Below are experts of layer 3 (counted from 0) of a mixture-of-experts language model. Rows are named router (the router's row for the expert), down (a neuron's output weights, with its number) and show model dimensions 168-223. Each number is 128 + 24 x the weight over its row's rms, rounded and kept within 0 to 255.
Before each expert's rows: a language model's description of what the expert responds to. This comes from a sample of Wikipedia text that the model never trained on.

# expert 41
What it handles: Line-initial list dashes after line breaks in infoboxes and species lists, plus stray bytes inside Korean or Chinese names and LaTeX.
router [160 105 151  97 127 133 135 150 151 141 139 138 148 103 121 153 174 116 120  82 124 115  98 170 140 111 159  96 156 141 170 167 111 105 104 128 175 121 113 103 151  96 141  66 163 131  87 130 155 161 150  79 173 117 153 147]
down0 [136 134 131 166 171 127 128 160  90 136 117 148 109 103 150 135 118 150 113 167  99 137 117 125 137 122 140 161 195 135  97 145 122 136 115 121 152 100 140  66 142 184 102 108 126 148 131 143 137 127 128 141 168 153 140 115]
down1 [ 97 111 167 129 117 157 129 151 119 116 159 142 143 146 135 124 104 161 102 125 111 136 123 143 149 157 110 134 109 147 128 125 141  96 101 118 111 119 126  98 128 105 112 122 151 174 134 105 138 123 127 136 106 136 108 135]
down2 [107 154 127 121  99 130 146 182 120 142 115  95  99 128 111 120 168 155 142  67 141 128 128 125 107 140 142 117 127 144 132 150 107 168 112 170 113  97 140 106 136 143  97  99 155 152 102 120 156 127 142 160 141  95 118 139]
down3 [101 133 112 107 164 104 140  88  95 144 111 156 139 128 126 114 113 113  80 123 133  97 117 162  98  95 128 119 175 147  94 184 104 136 114 116 122 141 114 121 118 174 120 149 135 138  84 101 131 161 140  93 110 117 106 149]
down4 [113 155 156 109 147 114 135 120  76 129 126 104 127 118 135 133 127 141 171 153 115 123 139 101 130 156  94  83 140 114 130 120 173 152 130 156 106  74 110 117 119 130 127  91  93 112 126 145 115 126 153 127 171 132  85 128]
down5 [122 115 137 153 120  95 158 139 116 148 108 130  85 149 149 103 103 120  85 139 136 105 126 143 128 100 121 101 123 128  89 144 145 121 105 113 141 140 132 144 134 131 142 137 113 138 109 180 123 179  90 137 161 147 110 112]
down6 [145 130 106  89 125 109 139 166 104 153 136 122 119  77 104 134 161 120 135 153 163  72 103 128  95  95 127 167 125 115 123  97  95 148 153 140 144 127 119  89 115  98 168 108 137 126 145  88 133 108 162 137 165 135 170 112]
down7 [163 143 140 115 125 130 158 198 106 138 121 139 145 123 113 101 193 140 117 105 138 133 105 127 155  96 138 130 112 110 147 165 188 126 145 123 164 124 110 131 138  93 106 151 107 115 122 118 184 124 118 128 134 121  98  80]
down8 [147 135 137 142 166 125 130 122 141 123 175 154 134 165 140 114 130 125 158  96 121 156 106 139 127 109 117 108 125 137 123 167 168 121 122 126 142 111 128 169  66 193 148 138 124 144  86 101 150  77 162 118 152 104 111 127]
down9 [149 151 128  80 157 123 120  94 122 142 131 195 134 113 154 110 128 166 122  97 135 116 187 153 151  92 154 176 128 140 145 167 162  99 162 145 182 124 167 147 125  88 143 126 121 116 142 112 153 116 118  86 121 111 123 132]
down10 [156 141  82 103 133  82 119 104 108 105 136 123 139 131 161 169 160 121 123 159 131 142 129 132 106 154 167 136 164 154  97 133  91 128 142 108 108 135 149 125  92  94  94 144 157 132 138 128 134 157 132 101 141 130 123  93]
down11 [132 143 135 114 123 131 112 145 143 169 128 185 126 149 123 114  89 129 129 134 101 121 150 112 127 125 150 129 127 130 132 116 166 114 167 153 147  68 130 116 168 132  80 163 148 120 125 153 101 124 127 184 127 147 109 120]
down12 [124 138 120  81 182 155 139 173 139 147 138 173 113 167 124 145 108 128 134 169 146 126 115  93 167 107 108 151 126 133 130 136 117 139 162 128 145 152 131 171 132 165 126 135 123 144  76  90 149 145 135 119 111 161 135 109]
down13 [163  78 134 169 122 146 126 142 173 146 118 136 133 144 129 117 129 125 142 101 154 119 141  92 134 166 156 138 156 150  93 118 172  91 155 140 131 163 124 137 111 121 162  64 129 117 155 111 170 116  66 164 146 166 108 118]
down14 [104 105 147 110  80 131 154 104 129 110  79 100 120 127 135 108 108  91 107 119 109 147 130 149 114 107 132 116 136 161 127 136 117 156 117 146 118 113 187  89 102 151 105 106  91 101 106 159 145 127 125 129 126 145 112 166]
down15 [120 143 118  97  72 160 141 135 152 172 114 145  87 178 133 119 160 137 145  60 108 121 148 156 134 160 124 108 113  94 180 123 145 142 131 132 148 154 133 124 142 131 130 134 133 138 157 123 114  84 161 130 159 119 136 139]
down16 [141 117 105 115 152 154 142  80 105 124 146 154 137 104 117 133 146 116 114 120 124 139 105 168 128 117 138 152  44 134 165 105 146  94 152 142  98 120 133 132 163 184 130 127  98 133 135 163  92 125 140 153 156 144 168 131]
down17 [149 125 111 122 142 131 131 107 130 139 108  69 119 130 143 147 150 110 149 111 109 140  96 130 121 118 116  93 141 113 161 119 126  96 195 152 171 139 178 113 147 118  93 145 150 139 140 122 118 112 123 120 140 124 151 157]
down18 [124 122 125 155 147 163 133 158 108 107 136  99 146 109 134 131 119 155 108 111  98 151 104 116 131 127 117 100 101 145 124 142 120  80  64 136  77 140 120 134 137 133  86 144 165 134 112 126 114  86 108 117 136  87 137 121]
down19 [191 166 114 139 126 120 112 164 138 139 132 104 108 113 102 132 149 140 106 108 177  73  85  80 145 110 132 135 128 118 139  88 134 127 184 128 108 156 109 153  74  91 124 133 139 103 119 119 134 112 129 131 130 165 127 109]
down20 [133 138 100 123 117 120 149  99 104 129 139 133  85 145 131 112 109 149 111  94 147  60 161 126 140 161 159 147  98 100 118 154 176 118 126  67 115 109 118 149  88  98 125 145 115 142  69 153 143 130 110 132  96 140 108 122]
down21 [142 100 122 116 135 111 142 175 154 142 105 116 144 104 122 126 140 107 130 127 133 148 122 160 110 155  95 133 120 138 159 122 122 140 100 110 148 116 164 166 150 131 104 118 180 141 126 108 100 137 141 146  95 110 124 121]
down22 [ 96  95 153 110  94 149 150 159 151 138 132  69 118 149 164 145 144  96 129 156 192 109 139 118  74 184 143 135 126 106 158 111 123 129 107 124 107 178 146  89 107 139 170 106 126 166 123 140 118 159 129 148 131 137  94 125]
down23 [130 101 104 142 154 128 116 135 103 123 134 141  71 112 145 103 120 137 110 137 122 152 128 138 134 158 125 137 121 121 132 147 111 123 102 136 112 121  72 110 157 171 144 127 105 152 156 110 132 154 110 113 137 126 114 135]
down24 [145 138  92 115 157 105  88 149 129 159 143 108 124 119 130 117 159 155 106 144 162 145 105 136 118 133  85 127 100 123 121 134 133 133 116 123 122 127 119 157 168 114 129 116 151  83 164 137 112  70  95 130 140  98 149 149]
down25 [118 137  88 138 118 159 124 152 123 123 175 118 103 127 147 112 129 127 119  84 162 108 151 170 105 111 168 114 147  60 150 171 149 135 139 168 135 157 137 163 148 101 147 120 140 157 134 114 137 146 148 120 165 122  98 126]
down26 [138 131 140 109  91 172 152 141 148 163 146  99  85 127 136 139 116 147 129 160 125 161 169 145 161 122 137 112 160 108 156 122 136 136 130 131 157 122 127 148 158 100 135 153 134 178 107  97 109 133 150 119 163 124  89 129]
down27 [171 132 126 162 161 139 154 145 114 123 107 138 153 140 131 140 175 142 147 125 146 117 112 128 131 115  96 178 131  99 135 119 146 131 138 193 181 113 177 105 114 159 120 147 106 100 121 128 150 122 141 170  83 146 116 126]
down28 [112 113 117 138 125 123 172 129 109 117  98 153 127 129  96 122 101 114 156  93 143 123 122  97  88 179 153 163 153 155 126 113 165 146 150 125 108 143 181 116 174 113  90 123 129 135 103 144 169 145  89 106 121 131  64 132]
down29 [143 161 137 122 136 180 161 104 119 148 140 126 144 124 148 114 106 148 152 143 134 135 161 105 153 152 145 135  99 133 101 138 153  80 134  95 105 171 110 159  97 136 125 106 167 144 126 133 133 124 106  87 166 138 108 169]
down30 [165  56 122 125 115 141 126 148 155 146  88 130 136 154 111  77 136 119 118 144 106 119 118 164 121 154 133 133  94 130 155 119 127 165 148 114 123 107 143 124 171 111 112 123 118 127 115  90 129 116 113 104 164 136  94 109]
down31 [ 80 131 142 102 135 141 118 106 104 134 115 110 150 112 152 180 156 133 118 171 109 134  71 154 133 158 126 143  87 126 143 149 129 130  99 125 134 138 146 109 125 158 126 135 133 135 130 104 176 152 161 107 167 125 152  86]
down32 [136 146 137 131 112 117 120 146 146 148 137 103 132 170 137 140 167  85 119 138 153 122 140 161 136 141 143  87 153 148 134  83 133  95  74 113 156 147 133 129 141 148 142 132 142 130  91 155 166 132 139 175  98 122 100 130]
down33 [113 121 136 103 126 154  75 170 147 129 136 142  95 159 139 146 118  99 121 126 111 119 189 122 132 123 124 139 154 152 150 148 121  97 164 179 145 120 133 149 129 121 107 115 139 151 123 138  94 131 134 115 133  98 149 147]
down34 [132 144 104 147 134 115 129 127 157 148 159 156  79 133 142 131 107 112 131 127 147 138 115 145  95 110 155 130 118 119  88 195 124 150 144 121 120 119 141 144 114  97 137 106  83 109 126 151  78 140 122 113 126 169  88 116]
down35 [144  88 170  97 117 127  96 153 172 143 109 149  96 123 127 119 153 135 139 157 118 125 141 122 131 130 117 115  96 112 106 131 150 179 151 175 119 117 152  86 100 123 106 120 136 159  99 160 155 100 121 133 137 167  96 132]
down36 [ 96 139 164 110 171 150 125 134 140 102 181 116 133 118  96 131  97 140 144 158 102 171 123 163 146 133 146 114  94 125 129 124 127 109 110 125 165 173 113  98 106  93 142 137 114 163 118  88 122 177 129  99  95 113 142 100]
down37 [118 139  99 128 176 128 160 132 106 117 159 160 117 125  77 136 105 120 152 165 114 104 115 141 140 124 147 132 120 116 109 109 133 132 139  91  97 159 120 163 117  91 170 139 118 105 135 140 116 140 105 136  95 113 169 120]
down38 [109  92 152 152 165  92 134 142 132 149 131 129 110 145 135  99 148 114 112 168 102 107  80  85 134 118 119 142 145 138  96 122  95 103 119 169 103 121 126 148 114 120 121 137  96 147 158 103 143 135 110 150 113  94 143 121]
down39 [120 118  90 148 178 124 142 156 100 118 132 139 146 101 132 114 121 152 150 191 130 156 138 118 123 118 163 177 157 134 147 140 139 132  87 147 105 140 136 127  88 135 113  97 159 111 141 113 137 128 129 140 109  99 136 114]
down40 [128 101 162 112 150 151 167 122 114 107  90 161 106 163 140 125 151 139 131 170 119 112 139 129 167 170  61 127 152  94 119 120 176 143 101 132 125 113  86 127 134 168 175 151 121 157 151 125 155  92 142 147 115 133 139 130]
down41 [123  98 138 141 113 109 138 131 144 108 137 128 111 121 108 141 161 101 145 140 113 160 116  77 158 122 119  89 140 162 111 135 124 127 149 150 144 113  99 191 111 141  79  96 192 113 149 111 175 128 129 135 121  87 116 134]
down42 [123 151 158 127 128  90 139 110 114 132 141  90 162 149 162 101 149 140 164 164 128 147  92 117 165 148 142 148 143 124 142  90  88  88 102  74 176 111 117 105 183 127 115 124 165 100 125 113 143 177 124 127 147 120  91 147]
down43 [119 119 101 154 116 102 133 108 103 139 140  98 122 132 120 135 103  76 132 162 119 100 141 147 177 127 111 140 119 114 135  91  86 115 115 105 134 121 159 115 135 126 130 138 140 172 116 147 157 134 206 153  97 123 100 130]
down44 [120 141 134 140 122 148 127 113 134 137 134 178 155 165  88 153 136 127 174 123 131 114 127 127 145 122 153 141 130 110 172 112 117 129 135 130 114 120 158 118 171 143 127 120 146 158 128 144 119 101 124  96  95  94 112 102]
down45 [153  94 136 132 148 130 128 139 171 178 148 156 172 134 119 121 160 114 102  97 151 127 132 127 145 128 159  89 114 128 155 135 125 112 170 154 152  94 141 146 116  80 143 143 141 109 112 152 141 116 127 135 156 146 155 182]
down46 [140 101 100  91 141 131 160  79  98 101 117 111  98 138 173 121 150 125  71 123 115 142 134  84 112 105 164 137 151 123 149 144 130 173 120 129 128  97 120 105 116  94 129 130 171  96 143 119 123 130 114  96 152 124 109 130]
down47 [102 156 177 130 127 113 142 141 141 146 102 124 110 153 127 142 103 148 121 116 121 118 125 130 120 132 120 119 157 139 108 101 139  87 128 160 121 158 118 111  88 130  99 127 144 149 108  94 145 164 121 137 146 124 130 153]

# expert 42
What it handles: Middle syllables after a short prefix, such as inc(ons)istent, rec(ons)idered, F(as)o, plus blank cells in election tables.
router [ 96  95  61 116 111 123  88 102 172 109 155 127 125 134 116  74 165 137 119  97 129 170 147  98 116  94 161 111 149 177 169 120 139  96 122 127 107 117 108 151  93 135  98  94  84 108 149  89 128 131  94 130 106  91 141 132]
down0 [138 124  97  99 119 144 132 136 168 142 136 125 142  75 111 164 106  99 119 124 153 148 131 123 102 133 107  93 107 135 144 176 173 156 138 145 118 141  95 134 118 118 117 107 127  94  91 123 157 104 141 134  87 138 109 133]
down1 [114 140 147 101 166 103 127  98 165 156 115 123 139 141 109 167 151 118 107 108 119 137 119 124 154 105 105 125 118 121 119 149 158 143 119 102 100 101 138 126 139 143 165 112 187 161 104 134 163  82 114 113 157 127 113 115]
down2 [148 106 123 179 143 125 148 133 167  87 116 113 151 114 136 119 102  81 139 126 129 169 141 133 119 146 142 134 118 138 102 133 139 119 156 114 137 143 162 118 138 105 123 154 155 155 104  92 126 124  82 152 117 157 147 136]
down3 [177 137  90 151 154 136 149 115 113 120  94  94 123 151 152  83 153 105 134 160 117 149 149 114  96 181 114 128 155 130 113 131 142 137 130 165 130 127 104 106 166 143 131  73 142 148 149 140 166 128 162 205 138 139 140 139]
down4 [ 91 133 142 131 126 171  90  99 125 118 166 166 102 110 129 114 107 159 182  93 138 119 160 101 109 139 184 118 124 142 178  58 122 158 156 136 122 149 151 119 133 156 160 142 124  69 164 106 130 160 123 133 112 178 132 107]
down5 [139 151 150 119 135 124 156 109 101 126 147 120 121 148 152 118 128 114 101 136 115 141 148 145 169 116 158 122 141 131 121 128 117  74  83  95 129  73 172 119 160 117 104  82 121 152 116 111  79 120  78 147 139 110 110 139]
down6 [135 118 105  94 148 116 131  84 105 157  89 115 161  94  77 124 129 107 152 141 143 161  86  82 127 104 118 149 137 104 115  95 169 104 136 136 205 121 183 147 112 115 112 142 170 125 120  90 114 164 123 135  94 155 133 134]
down7 [ 96  96 123 168 175  83 144 150 123 123 117 103 152 171  85  81 120 130 139 160 114 147 140 120  85 161 137 178 111 107 145 124 173 170  83 115 129 163 111 179 190 145 124 130 114 143 131 125 162 114 130 109 137 113  97 119]
down8 [148 132  81 150 143  99 170 152 151 128 115 121 126 147  88 104 103 149 136 144 132 185  89 100 122  87 133 128  88 100 129 129 120 116 137  88 138 104  99 144 116 104 122 149 116 134 106 118 168 116 155 107 126  98 141 149]
down9 [ 88 170  87 141 121 150 103 150 191 107  99 137 133 139 112 107  92 143 140 161 117 121 138 136 118 153 165  92 120 143 159 151 136 110 129 108 129  92 150 102 114 116 114 128 104  78 143 113 103 154 150 100  72 142  71 114]
down10 [147  88 116 180 139 133 148 151 115 123 103 100 147 145 147 143  78 123 114 128 110 112 124 132 162 169 115 146 140 171 104 114 125  90 124 103 131 131 126  98 109 170 132 107 136 111 155 118 150 170 103 124 178 115 103 132]
down11 [ 90 146 125 104 155  80 114 136 106 167 139 118 147 165 150 123 159  93 164 133 112 130 121 108 128 199 123 109  54 106 145 129 128 104 130 146 123  90 141 118 135 147 105 115 103 102 107 158 133 124 128 147 144 121  85 131]
down12 [139 143 180 170 158 131 135 173 143  71 126 125 199 117 123 161 168 120 151 105 145 117 155  66 128 127 183  96 119 141 157 124 181 112 152 129 135 103 119 118 112 135 141 101 122 144  94 114 138 137 118 109 108 127 107 133]
down13 [167  96 128 114 104 129 122 126  75 145 119 129 108 143 138  98  81 165 133 109 132  96 135 128 100 141 133 102 130 131 136 129 133 148  95 119 127 165  88 107 157 119 124 150 126 108 113 113 150 128 149 116 191 122 118 117]
down14 [110 128 113 144 122 104 126 108  96 141 128 124 114 114 188 123  63 160  92 116 117 108 151 143 147 149 154  99 136 145 120 111  95 160 179  96 167 124 129 130 105 112 166 146 116 113 165 135 114 128 133 142 127 163 146 145]
down15 [113 164 139 122 159 164 126 194 111  86 165 119 133 170 152 121  75 132 131 106 132 104 136 126 102 165 138 141 121 139 142 103 103 189 165 197 110 132  95 122 154 109 113 130 164  99  86 168 143  91 117 151 129 105 111 124]
down16 [ 97 139 156 129 156 136 102 129 135 118 149 109 139  82 136 140 122 102 117 119 112 139 112 125 102 166 130 130 141 136 122 152  92 108  95 134  98 126 120  94 132 172 165 108 139 113  79 152 104 135 148 112 143 106 127 131]
down17 [129 163 136 147 129 167 120 104 168 140 120 145  88 173 119 112  85 136  95 129 103  94 121 134  95 126 149 140 156 139 110 125 134 113  95 114 111 164  98 148 104 156 142  95 142 138 151 132 136 142 148 104 130 164  93 157]
down18 [ 97 123 124 174  79 119 134 114 113 147 163 101 115 124 136 120  84 118 104 126  98 104 159 150 134 168 124 143 167 139 118 134 146 138 106 109  87 141 160 159 204 161 109 112  99 139 150 133 125 104 128 130 152 115 185 138]
down19 [133 108 109 130 150  93 147 143 118 154 103 119 145 125 167 133 119 122 103 108 165 104  96 108  98 112 104 178  93 138 123 135 142  93 139  75  68 144 111  32 124 105 141 141  93 139 126 133 125 165 110 102 118 121 119 138]
down20 [110 147 122 118 173 107 142  85 108 153 112 160 107 158 160 143 126 132 116 111  98 174 143 136 161  99 140 115  77 115 107 108  75 139 141 105 103 150 143 141 143 126 117 120 114 137 162 115 118  99 121 126 116 146 124 151]
down21 [129 143  99 152 104 162 107 131 127 142 148 126 131 104 159 158 171 113 110 151 146  66 138 143 132 119 124 124  99 131 119  77 165 140 119 146 122 130 134 112 137 211 145 119 121 136 106 107 112 122 153 131 130 154 132 103]
down22 [122 142  98 116 137 108 101 116 182 119 152 141 100 127 157 124  87 132 170  96 121 134 131 152 122 135  99 136 156 135 181 125 132 100 168 121 149 157 156  73 109 131 154 130 107 152 120 117 145 122 173 158  94 120 110 133]
down23 [ 99 131 191 153  84 125 119 154 103 127 132 174 163 155 133 193 116 159 109 143 158 134 105 115  92 152  76 121 125 156 125 136 130 111 132 126 118 123 137 109 146 159 124 105 183 142 170 121 134 153 109 151 181 116 119 121]
down24 [147 106 125 145 170 143 112 108 123 155 112 146 129 112  98 114 137 121 151  79  78  91  83 110 145 107 126 135  94 125 153 140 159 122 143  77 161 128 154 142  98 101 138 194  89 138 119 111 133  92 161 121 117 111 145 112]
down25 [114  83  74 108 134 126  97 134 145 164 154 168 126  85 130 132 143 161 118 128 130 187 138 111 116 124 154 180 127 119 127  93 141 118 150 113 148 151 127  87 128 123 144 131 105  93 113  99 119 126 118 154 128 110 136 142]
down26 [132 109 147 193 152 105  98  72 148 129 144 130 113 127 128 137 102 175  99 111 107 140 158 155 160 135 121 118 109 170 118 137 109 156  97 111 116 138 111 134 155 115 117 142 142 111 129 154 134 113  99 179 126 136 148 132]
down27 [147 181  92 176 170 129 121 105 140 138 164 124 115 118 167 135 118 117 112 126  91 153 168  87 123  96 176 154 146 110 129 116 134 138 112  91 146 137 145 137 120 135 120 108 151 145 100 138 132 104  76 157 144  82 153 155]
down28 [ 93 138 171 146 127 147 167  96 145 119 152 161 142 157 103 137 102 155 163 150 104 129 137 146  95 126  94 139 121 148 183 107 149 126 125 142 145 144  99 133 140 173 116 156 141  73 153 162 142 143 129 150 144 163 111 103]
down29 [139 156  93 143  92 102 157 105 104 162 120 125 136 140 160 134 147 146 130 136 159 175 118 114 109 105 143 127  72 117 113 110 138 119 137 102 131 109 109 162 126 101 142 123 135 146 122 169 145 132 153 123 137 115 162 157]
down30 [101 123 129  78 193 147 116 176 113  94 150 119  95 102 126 171 116 122 146 113 160 155 154 124 135 107 129 171 105 144 130 153 136 131 164 156 125 102 123 119 140 128 130 113 135 155 127 155 128 163 111 160  90 138  82 102]
down31 [130 147 134 156 134 127 132 149 100 148 130 114 131 119 134 131 104 129 142 141 135 146 180 145 167 122 167 139 132 142 134 152 146 164  78 141  75 151 136 120 129 144  91 121 123  95 130 156 131 126 129 120 117 160 110 129]
down32 [130 114 122 113 105 189 154 161 142 120 123 134  76 123 114 138 161 130 126 124 118 194  92 139 141 128 127 164 125 127 139 120  90 100 150 107 139 100 104 162  97  81 149 124 161 102 152 151 161 142  90 132  97 112 139 156]
down33 [ 84 146 159 137  93 143 119 109  96  93 111 129 112  59 128 155 139  82 132 102 113 118 175 121 101 162 123 168 125 118 121 180  94 149 168 140 124 102  98 119 142 112 111 118 165  98 110 134 129 142 128 100 165 143 142 131]
down34 [157 123 116 144 127 139 125 120 102 128 112 116 147 121 116 140 186 125 179 142 122 105  76 150 107 102 109 108 141 171 150 156 159 135 126 127 140 159 142 124 103 120 135 124 126 116 149 101  99 117 145 116 133 143  93 104]
down35 [134 105  93 150 156 154 163 145 152 135 102 124 108 156 143 152 110  78 133  86  71 144 156 111 124 140 126 130 152 155 204 134 145 109 113 185 127 113 134 142  93 135  88 139 128 119 113 135 108 125 135 124 146 153 111 148]
down36 [102 162 151 137 140 133 110  90 184 195 151 106 149 115 119  99 152 107 172 128 137 118 139 124  90 157  96 157 134 114  99 132 111 121 139  83 151 126 149 178 168 170 146 128 134 138 137  85  84  83 143 111 108 136 113 119]
down37 [136 161 132 133 108 133 103 114 136 125 160 119 185 120 115 115 150 142 151 130 132 171 102 109  94 103 117 119 139  89  91 144 142  86 168 112 138 117  66 105  99 139 107 123 111  79 162 105  97 153 128 102 142 104 144 123]
down38 [128 119 115 152 132 147 129 158 138 108 135  95 100 137 116 112 123 107 151 107 136 128 157 125 152 112 110 137  86 101 147 182 138 137  70 121  86 185 122  84 147 135 129 134 106  93 110 169 152  82 142  99 100 165 121  81]
down39 [105 139 125 173 127  88 128 102 162 127 143 135 122 109  97 124 140 143 110 117 164 148 149 126 155 110 155 170 176 117 147 111 128 133 157 145 122 118 130 113 139 102  77 115 144 137 131 186 148 131 131 115 178 105 164 132]
down40 [105 137 124 146 152 178 141  91 107 133 116 178 110 131 133 132 111 115 105 155 142  96 135 131 154 128 113 141  95 155 126 103 142 119  95 126  86 142 118 109 136 105 106 173 137 185 117 123 164 108 126 148 145 113 110 133]
down41 [133 160 128 141 106 110  91  82 179 129 145 142  93 133 133 136 161 163 113 101 134 123 130 120 137 114 173 119 151 110 117 113 127 137 151 162 146 166 110 158  99 118 114 133 156 111 118  71 101 166 159 154 129 110 143 106]
down42 [110 113 100  85 177 104 105  93 123 149 144 167 131 195 111 143 117 143 118 135 131 132 133 114  95 121 145 116 126 151 145 146 104  93 157 149 103 117 137 162 149 154 115 140 109 138 137 131  87 168 115 103 151 122 114  95]
down43 [122 116 121 164 145 110 177  95 124 131  89 146 130 154 108 131 147 135 127 135 111 130 137 143 108 129 100 139 130 108 118 115 130 172 114 115 115 182 137 157 125 159 173 132 113 139 130 157 164 159 144 133 170 130 172 139]
down44 [114 136 118 114 123 128 181 115 133 109  87 141 119 126 110 114 122  96 113 149 104 158 140 122 139 154 168  94  84 114 129  99 165 123 130 108 106 150 101  90 145  88 131 127 113 159 165 115 100 120 126 133 110 128 126 108]
down45 [124 115 111 128 137 106 113 133 120 141 158 146  94 154 153 112 101 192  88 151 122 129 108 152  96  88 146 135 159 151 154 142 106 131  77 152 103 128 107 130 135 155 127 156 138 156 118 183 126 110 118  87  90 136 120  76]
down46 [155  92 148 145 140 109 115 162 149  98 119 106 128 128 139 137 148  97 136 121  87 113 139 120 106 158  97 126 162 141 169 119 128 105 113 116 121 111 119  85  86 110 150 100 138 123 112  84 141 107  67 136 160 124  99 114]
down47 [155 135 112 126 116 101 129 155 135 156 150 136 175 142 106 125  98 133 116 128 157 127 149 118 109 122 145  96 143 128 149 122 120 152 144  66 108  89 136 120 115 127 102  94 128  98 112 145 132  99 141 105 153 137 157  94]